Weights of a small mixture-of-experts language model, trained from scratch on English Wikipedia.
Size: width 256, vocabulary 10916, 55.2M parameters.
Experts: 160 SwiGLU neurons an expert, a softmax router.
Training: a variant of Adam for the experts, 263M tokens.
Below are experts of layer 7 (counted from 0) of a mixture-of-experts language model. Rows are named router (the router's row for the expert), gate (a neuron's input weights, with its number), up (a neuron's input weights, with its number), down (a neuron's output weights, with its number) and show model dimensions 0-255. Each number is 500 + 25 x the weight over its row's rms, rounded and kept within 0 to 999. Numbers have three digits each.
After each expert's rows: a language model's description of what the expert responds to; "gets" lists some tokens that make up at least twice as much of what it gets as of all text. This comes from a sample of Wikipedia text that the model never trained on. Tokens count by the router's weight.

# expert 0
router:506521505527494498472502527522477470475527506453511513487479496471492525527528477491504493500490508486482451524472513486510515464493511486540498476527487484493500496535527484544541523466500479520512498479508543482509465542505447511534503531553454504481465458483516470559510483499511520505523542512497479530497515492502545495503507506495532509519469550470503473510476483533478491491490519462510478462459506447533457519480483511500529451506562490518516480499466507465513529524455483529513492518522472478528501479520489545481481523517489514462496478516506528491493488542503474513501495511494499512498504461507498498536488456472503466481463465527568501527471513470521483502512537486513455473513497507469560500467502507482521489504535501548529549538523486534545541500470528
gate7:532533550482501500495467462474495493498494500513500486477511486508502519510473503517467515472521527537480543503469513453492504504530491524493488455514529484534463518473453494478464524506519501509456513517530508515484474494486504435482454471488469552507464552497514501519499478503510464493496480485526477499461452498486504532533459460511524518508486434537498542512545484476485490546527450540463513552482499444533528490507483484503488483469458503503469500479541508525517459507510510491523524488488475528535508494544499487495519488511541479532540527531538507493543481507495531487504505516502513467486486487530534519452514478514470542527500544473489482487494543517508527521486504452495461485514507506514484506516471530473518490492512510485531464499520524511528548527522501
up7:524456473543523501461506499510534488479518499473510527534503467504520467533557484478517523497489475495506533539474478509545490515495526495530527496492506518507468520482475537481477498526506506500477488501546480493537521531461515455520530527496494484515513507530505498502465542518531492536534453470498500480508490443489519450525461529520514487509512541492528476467497501461484527516521475487556495460465468532521547500471450497510458486493485511491460488490494512444467481476436500495524487492506536520527524551516544533479514483472489490522498508494508546515472500521503514514526518504479497518439499517501497500512530512499494456474502490539487463505518482508497497494500529467514528468538535496527491538472519476467566510460525531517489499486534536469495485502497510
down7:543501499466499503540507501532468482545525486520512540494477533494505515519478469525489477498485488507536523522549554527465496483501481462513496508481514488451481460542484506503461514497522528555494518521523551523515534466459473503548546505495477489490485503471531473504489480507487535495513470473471487482474479511500481447493498563456484490518481487492504449508513509508472541542524473506486528466528509480491465499497480533496494518491474503529526466526536500497484509504501504472503540529480505473551509507510482501528530452532507529464483468498482486425498502476500456514504537532469489470501541471485494490518493472478479469498478461493461516463497503473492491486541477452484484508522461491521499512519505468471457479498503477463506528527476506485531510496472452
What it handles: Determiners and row starts. Articles and possessives opening a noun phrase (the, an, his, their), plus pipes or dashes opening a new table or list line.
gets: " the", "|", "-", " The", " |", " a"

# expert 15
router:507531508549492507483522543559485466530528478466492497473512527450470527496525528531519486515481524503470489535449529448512532496505541468493507473522466526519487483503514519522490518480513489481497462477493503515509491515487470503508487517515505525516498465467552474546528520498505505496487544502479488528504547508505528480523500475517533512529490528471510544549506506534508488498457531515498514430478485487496477524504463490511513503479504434531511444500479545519533506503495487521504476504488509489485509480506516510500497506532456478453506524469461505459494498518510470535470479531494512524517491462509460513469485478462516450472486449480551490538497463497473480473493530484497470454498472503480520474484463513474518469512525520541464501509482502555529530496496486
gate0:480531509447508526508516510476519508550550455529478538504530473480499498489500473499521455560515515504485526443552498527519468551504488484527547468479507479492481515466508546494481468458428468459497565520474487556516509520517478517498526515443501536490515480484481495499470502482516465494467528492519518476446509492463498534471491516490474505454483493531488496500536541496466514499504481496548518518500498534477501496513494495501482519483511510495539507532538512513534510512464508445551482469462521495471492528504469494498493457481517514492511517520514520498474513500489474501475507508566474522511488496507515476486511476447525491515495488494517493523484488480499537517495541521465506513460485463498531505530467522532489498508538485518508505501510476481484534502473474
up0:498549492449526513508470479504502537499497515503457534501467550530516521514527542496521515515545515487498524517488534517537500493465464501509468553490535493471550508529536525530502492500538459492479511480519538506487498539467492532545510492551478485480515473485455538475516530509526544465502529544521528526537475463550479521498463522472520519511519497489490529477520522505530523492492525475532483493531496462540520491488490541509489504485536523511510495476482510512457551479511461512520511477500521492497522478494471465499480475503528569534538477529471498465490564498492496495513517500533481517486498517548485519477498481482524514504498510533533529503493479512481481515502511537481506502475488511506484498497504497471548468506525481450523518505528449534531528464500492
down0:536501497500484494506521505508523538489474511505548493513462490514444526509511508503488437522469513496490488481499490538492483474484514493536494493498529484506468535491494464473487508502482452512468487510486489482515470499502500513450496497510529515470477488530527501519545519485515478524552486483522480464460510512527543500513503437486460512484483497511514462526500530493474486507480525456514507481513522454506505493494512531473454499509490518486528562508512527461499516507502511450520503456497498505498559485486513485474505484487455486480490470482480521517499511515506506444516525550435498533490514444490552484521464467500487523488482467536529512485512520481479496506474530499478503502446486571495493519465493535535465545510467478509554573477536513488494511518497498
What it handles: Hyphens and table spaces. Compound hyphens (action-oriented, red-haired), spaces before numbers in tables, past-participle endings like -ized and -ified, and of.
gets: " ", "-", "–", " In", " of", "ed"

# expert 30
router:474526539513509482485547534513483491493531481478505475462520508472491526512525509517518470516466525477495483510483520490497535484508516492497530496547500530502496498527516502534481524492478445484498479489478495541490496534472456499524457499489454546485486474479536485550564529485485549492495543493475470528515515511516547514502470461511548507492498542495490529544472540530519486492494512486521522435467471476526471537532461499480524488495465463537540484511490503496556497540484498492487443504502543489515493473528503501480523518539483518463485487447482492467490477531510499541475495520503509509521519454512473515494503514483525469467504481505549478533489489504528513465478515481538495444505468509496529481491453498471508483517529520514511502543493490555525506502498508
gate2:480535488489502507483510443511488494492496525524489470506501472503503519510478454463496453491561516491467520461502444511495483532533523513532547501449458520512493498530488472473503466508554483439485533497498479460484501517499500481476491445498503494486519489474536470511448480489492475495487512507533525503483465481467487546508504482500517524490505515550481485462466450493456559508474538532496484541486504499469514493499515483550517526527488514463471481527444532467498538488484502507501544476498467551500462523491506528494472469504521501526516491508508497484484494485468507468476461469488508464461557482478512486538470441500501490497507508499503511487517558487475527500496505473487495514479504528507488482493542520473498534513463470493528511528501461500515483469491496
up2:553538495505472463474509488522525509522520486486489455493503479474490498458501478516454516519493478495492484502519509463497507556532500496514537555484484500514515503511461462528481474499474448480501447537514552497502494511495485488483507480543528486495485524536532477516521482513542447466508502467543520533436521500513515495511515507499480481465507491567456493509526540526514516529474500511476540469538491462476490507498517425464527512547518508494480455467526496531523493511518467486502490479477540500525488519523509500490527473524521542484512505479531513490497447555496517495478509486475476454487479532515483551455505493511540504484499523468520536506493512509495508497489522508505487475516470475545496528543490527490484507501502470461483487540473478504511517491507473
down2:480468505455455469467485498516461518520423519490491481491498452460487523507470469569532512495479483496503492489482451503507536503469505504500524480518514475502493460447487451499516491514495503500508435478513472493476520508518509525485525518492480538528459503532500520445541532493475526491492523507509541477491481506521437479516513451518498440511540529506499514525501497480506502490451527499513496514523537504469478529476469496491525504502515495500532495476518469502484466541501515487518490568526509503502508477504523503502521486461499487510505530504508502483493491538518498479517528472515525502467442537538489537543494514453504506472486459522493525471493503498529488498523479487507527492501473540538552535543503504520501507460517481499466511474560515494487483477519534
What it handles: Table separators and months. Pipe separators between numbers in stats and results tables, especially late in a row, plus month names like April, February, March.
gets: " |", " ", " the", "–", "\"", ";"

# expert 29
router:504529530543491511494529530546511495513524483481495492489518522483502536517546495534502480499472531503473484509449515459512515480493525493493511491542487529521485467521484535525489521503498457471476480493504548507496484524497480519538458539498461528507488482469530510546541531479505501485478532489496467548519529488529527487519517475519546496496500543493532538550497489522498474488475525500490505429501505457499484542526468472508544504461526461527488478514461530490548539518500500541498470496520518474500514504543519532495520525542511463497486500467484529475475489524508496524492480529479496505498495444527500514493474452457536495497493457506537495526496491470523483451494529474541477442501484495477531492491470531462520457511515526516483509510469487524540535488500498
gate0:526475508475458506481463492429519540523501469507504521516483456520493483518493491501513496473510501500533519467499528493488539523466501473511493497492525489526526527532490508483475529544524505507549506504483456504502509433468506460509500509519499462468504493478512492494506486466521508499475478460495493474459525529478504469471502474542488493507468474485472494537523525501525466549485488496534495524532514483486462497509560458540439468537534490483486450545534537462471535458468505506484572527471515475530527497519497507517530499487507487500514477469487461518511507488488538464497483481516525496524512501463526512492497472470503473519508508462488505457499484464494437516525488513544489515483528472458505499504473457487488516487497500524511509484519478460524545478497476
up0:492483458505509465519492460526486499505539516455492530493500484501501456491529463551496478508484481496511492466508512480484518433531478475528543473494506468573516489487546465500516499510523509518487451501531483514503464542482510521474469470492491467548515491469498487527489469469488501525487478495511528515468487525475514509536478491517514474498490507521466492451533495512497496522508435521438482491523452525475522522464499522525481491493482484483466461516491508484547475496547525509490542545457488515485478484523470492472529540543518462486502537498531512507473516476516478512500492512503517494492522520459501496469510482526483497500539474498520501526460495511452521492519499470471498507494512503496528515485504529488443543501541486503541525460501438523484508524540470
down0:538505505463537510523517548481494526494511518516522499510503508509466501509561493484520515494463522515469451489486486503515502485517495521470477509473528490444490492507516502427504501496482466513507483521457502477501527480512460520523498475463454502560465501483492477501517491536450479465523475457540498471490477478481507501464512446477473450523508511483540481538495495495570512514464503527519538463486488483513477469525529490543518491499447475550511490469525472516495498493479532475543546521520508526515484464496477473492526524485517492477506516512503495515507516496481535510509553513517463499502459537547484489466438508481480530461511529500486527520489500481457519463529522508508521489519491488528484483500546527463531514521496518507506496539538521507481526511502494
What it handles: Adjective-forming suffixes. Suffixes completing adjectives and abstract words, such as -istic, -ological, -ical, -ent, plus pipes and political, religious, economic.
gets: " |", "ing", "ic", "'s", "ical", "ly"

# expert 4
router:527488517494491496571489514525488501455460491496505478491446459520517514461468509499495527458557527489512528474484474516521466500490473504524515533506502488493495474524462537476470497507493479545527500488500517478475517503535510457506533443484502505464516530508514492481483473501510523482521472505499466493516481487515479498441529554520499490480500440526495475520516490495459518491523533476480503514499511531478543491496544492529480492521494517478484515478525503455451535483512515484482543534466507525507500523505495452498465494520515489492459500531539467505541494510479463496543531521538540497499511488512557471514496529532466528503454494462464478465491500522513527496505500493447491513486534508557491530504484503487463510457515470515527494465549471480537495496485526
gate7:520552519483478498510535477494486519481504510466483492482492533485477481508473493466517537513519499516492524457498482489472507495517518532530454527517455521532549490498497532504508474489537507523472515504529484519466514492529551509526504492540549495496513487454483533497477502472525484485479511518507529534491459486505528467529484548519511456472486533484530520510503525508512505479474477524460468495500509501506516532523490500447495492490501557478465469479472415526538482515499524507459495508503463497515507495518521508518507448495473501551500437500500479465474531491521520469525527498497488486501526483495492506506547534510458535573494509498481505459494461523494503556537477513500456549504528493485513471506514503503495543533467508524506503514523467538454498485498474
up7:496509491496476520493517498525512470494487519483496487517498478534514505478505512519500525514533485469518525501496473544467504499537476506508485494541463517473541531508531485525505512481476539475497497505464503512529468518511458534535464497490504484491528458465505528512490467505497560469512484557562494560513453448462497475509512472543496480503507460521528452500510490470545545500497504542480506481463501478495558527504492485458548545487515519522494538530469475471484482470510507482517531515495481557477509501518468528486528541517522472512469538494555521492487486494472480512528493501514530495513488484514477527508500464472526457498459522550486465504505484447484496486525511524541490528463501535535466494526487507486541529526513508536488488508514483497492495516515535
down7:497517471503429484510516527483484504502512474462526547533491496482498471479518501469487501478547476482495529488497512478477514533520510511501460491486458506509513511481454503484517518493522500462523524470498488474450504514486454523529507455510488524508495514507529486515498503519496498471488543510541516508482477522509492497464471500491465507481528454485500500507536516528469535501481490540450521495476496504494484481484459507480488510477475505511511532474512440497535493461548478453486534486578486477485489524530480501486530487469455468511468468505468508466461510531535529523520511494513516506522492466554513486471507482536484526502484557501472470498468510551523480513504480465517471491545542538505525506544483512514471538528465530550500524504442488509530479492506519
What it handles: Table and list delimiters. Structural markup tokens: table cell pipes, list dashes, field colons in infoboxes, and == heading signs, as in "School type:" or "| Location |".
gets: " |", "-", ":", "|", "==", " of"

# expert 7
router:522440463476531464546493494469536461523518506475516496463546490471476451532520495522474542464455541508490548540533464513517489521519471496489500544525480496501510506463521503441508502480471504515501512541487484485493514470440530484551520525463502451538519533502489535517460511497477502465518532491516553502491494498482493512532543531549537539495487492522506502486509477465536510535492471525496492514547488510486539487466497532495497502512518487467500471491525489464518467514525499531487489502501549504470463481497495517507524497491523476489487512514515527519495515514498506536552541472509491487534516526477469538494518531502512475490507532556477524523529506503521527483471538482494499481517537529479513498510516541506498513499522490510516488540534506468518501515545480
gate0:537504511470520540522499500502506501516509490500488477488509479464502508500506505482512509516516507507539482479476511508489522524453534454522503465480511455517474540525490519482503498492520508453518503457504530475539467457521533509460459468506485482502511481462497496499494492512560532505482479526513494501456481532512535532489535509464488462528483507476516502499478520545485476495523510469486489494523461483538545499557495486562523489468544522517460515511457508482509508508528522486528493570490490469554485466473480517500479493516465530496522458515508530518490445452497484522485481450477453509463533494462487470487493511471498550549483516454468485522499539470494547540504500495493479535469508509480531527522530489488491506526518513483528487480480509498499507485507551
up0:538530486516490479475526503508466546491527505502426477478543480474468543541502469502530489501496510506504455532485488523537517534473488515527522516497461477482510493523508536501508499479515501467460495512524478502521503522527461502531461527488479537540503456564478484487514510517519489524475479544474515514492479509499503540503530478532504493483515483527515525534473494506475485492496538489462524518478451470547521486524475475493548507508529486466460494526462456454493498501496505506532460545524517481521507498500496531440502477528536535529490502481481482508533494478545493522502498527541510499525504456469497486493478539477503506506473515513526492471504470550545478490481473487520528472433460472509489525546508508480492466495508494541503496510507468454488511498498484
down0:498502502521466496503506511520476525481530524542499476488470473507504515544452477454542487493461519491460501544510514494502520557487490511489476453490536497485517489513489487494500521513545525479491485519558457552494522493542447464525510503445445514528480488531485521541547505486464522453512502529476508518486504476488467516516534480502497561452483473479512546528495503484496443461507521522516542487498501474531497455496538500497493521536497494495502514493500478512461474554495524496478503510482519509484519475489497498491507525461497510490486522519474489552506542541484495520483510570521482522488503477493484520497511509514459528491514476480541510482555454528495508457519521490523535507516468535521489508507464485477474459502477494480516518481529483471510514497486522
What it handles: Commas and conjunctions. Commas, and, or, but, semicolons and dashes joining list items or clauses, including thousands and date commas like "12,197" or "November 25, 2005".
gets: ",", " and", ";", " –", " or", "),"

# expert 2
router:513543521521468505483518515518512509527510481487498451466517465462492497526532487529509487512434523553478503542481505467517545517519540501496514488537487532510487481504508500522472465505468484518502496501500501510518479530474480514473486488530465545516495496488501467542545513469486497540462506519442465530510516470521521464497490461518541540502533494488539497547508499509532491500483506480482525462474503455543469538520478470463494523473482459515529506489482509495529498510496514520489471489520489497480478458508491511511524486550494497505478530467497520454484485548479480520520491549502541530489490468518490497465484462461513495497505533471532472514517496494503506466502525462530512461500474470480528466478460478512505485491525537511458476528486462556557535470498513
gate3:510472517506523563514494481498549536506512477541560485530559493501474419525492443438512477543522480524494500524519502487471513490490497495535492494475471525508466518521504459498479479502476481494517515482487520525506493457563486477510502506498497507495536506490508499534499484464527468521461523510506507462518495495479551492524471477513494501563503540514495442477536540523502482501501439522513522501483486508522524499508535503503461482525531515471523488519492522485487453508493529509532494465482498470534492496514479475537473491477506542489509508504532492514517521524460488509458493491491512538443469472522498514485530477494467503472506485523486528526509513467475494524524527517538475452496537492454491484503545506519530501492535480493457526470521524492480489499491494
up3:505513486506502535466497558525507516529515493519501512507511519503480447498477481526486504463502490532493481489500521551531465517485462530496503477475510471470484513480524510478487529482483466547505468513550501507487550454494522504486506475469455484481536508539541493501492504487483481523506538491528491470464491512514464518517493491494481517492492527495491472474474530473436498497522526530517523488477493503441481522521507505508570503513518483514448496498523530503477552487469487547567548522499482502522537535497500483492500524547516462497522523470487477493535520489487494520529548493495465489486473495486531497512528539454516469516526529511523497486476497507473475490446517489508453521504493485500483525485495497543516457483549519501509566492517536504467547517512465
down3:473471461530511537509467483538522490488490512514529521494504518512515495457560512492525510482509526529536478458489506487513483474495485519483460487524516490482494530486502562454494446508504463504491517508508540523460456494475505534549507492491503514529508501510460522483469488492517489499475511555550547477567473516491480510487501489487445487476462516503464496473540451520517518492502477551469477505464467511514506488488513497488519489467503491561497509515507499519504511526507490456522452515489526489516502486457474493477530461532480512543475521501497484513508531491505494494494502508487516519516445483518489442511486504538552521512504503520472519509537483516517488549532497519501505503465477439478497530454497486496483496502492538441474474519505512504486482462450526
What it handles: Table numeric digits. Single digits and pipes inside numeric table cells, such as vote changes, track numbers, chess moves and durations like 4:32.
gets: "4", "2", "6", "5", " to", "7"

# expert 23
router:447517535478518522481446455436484492551492509490533495521511497506508497509470519511486546513489434479523532531522481503494505513511520495531475526509508502539505499507485436530500472515505503520500484478505506485502469510505511522448548493523505523551514548550506522525472538494499493511517503524532490528477520509520439525507503534474523511545528502504480452470477514472517482495499498518494500535519493519489518502530521471505494458536534512504526489521514531515518450461537460522468547494484458473511462496481504454489511510517459481463497504495485480511465486504502485444490518514492487520485475524498538467531504456517488535528542512506495497474489515529481516501506488501485481473515492515501508473543468512500496525540477499514534458459533502467477445496461539
gate1:508478531490494474522506490493470488521456527482530442476501469496518492514497479515487547512500481515476482546535460518499512491496484498528510547499534534500468454499514459502498528479521500507531542467506493511514538485492517504451491474504528503520527482524512471480537478537521460498464499474552513481485486506515499518543498507505498557544508478515529463496494480496509487516523507517484521512546470489485508503509529465491502475486507532521483528494508478481466501512493490538487553551457506507493489442462484473474501469507481534414504544461505503485538493499504508491507463512472534498464474523450506444496551508503501528535506514540519506501515469476468534456470521535497549468509486489518482484550470522473477468514494506452526496488486515498518482498479498
up1:562537452492516510479487494490495490478546512459453485467491527483488497500520508497499527447500543469470482501516505527449489532528505481464515523469458522486531516482520507520496497467523546495526442505502547495527490494489545521522530508451509433509529510463463499517479453479532490492521470470496520517501508535504512527477535509478503481478487531482485499490517541499493479487529482544500487487522524493539517477498556521466544508486514479501488517460480498486488500459471466501468497473494509458488464496531490477461526512457532432530506479541474524509473542489511525506494497465484518469499478509489467497519486486503501520504499491504478473492460499495496530488500439542458474469511484482481479510480495514479487488460534519493527459497493522502496538477521459
down1:496491509487484501500504556500460514524510503448480469501544485517547506513438529530554467494500488454468462531497519494477488478513512514498504475465547521506514526522505493500483490507448530493509477522493525493471531458474505517496509528507506535552532506492512494516503505493517501458464489516515510536485487507503481493508518520511510530462524533516505486530484477500477489473511530495502453512510441532491501482528535476517479529526472526507476498469464483517458484481477457521527494520523563477535455472456461534446537484549517492484455553522503502550494490516511458511453517485527515509514490531514502496495475491509448546511510479453491503503487491510521484477516511462506509498506483495473499516514488497498507496461481532494486465520508486424561506496493506
What it handles: Auxiliary and copular verbs. Verbs right after a subject noun or pronoun, mostly is, was, has, were and been, in definitions and biographies.
gets: " was", " is", " as", " were", " are", " he"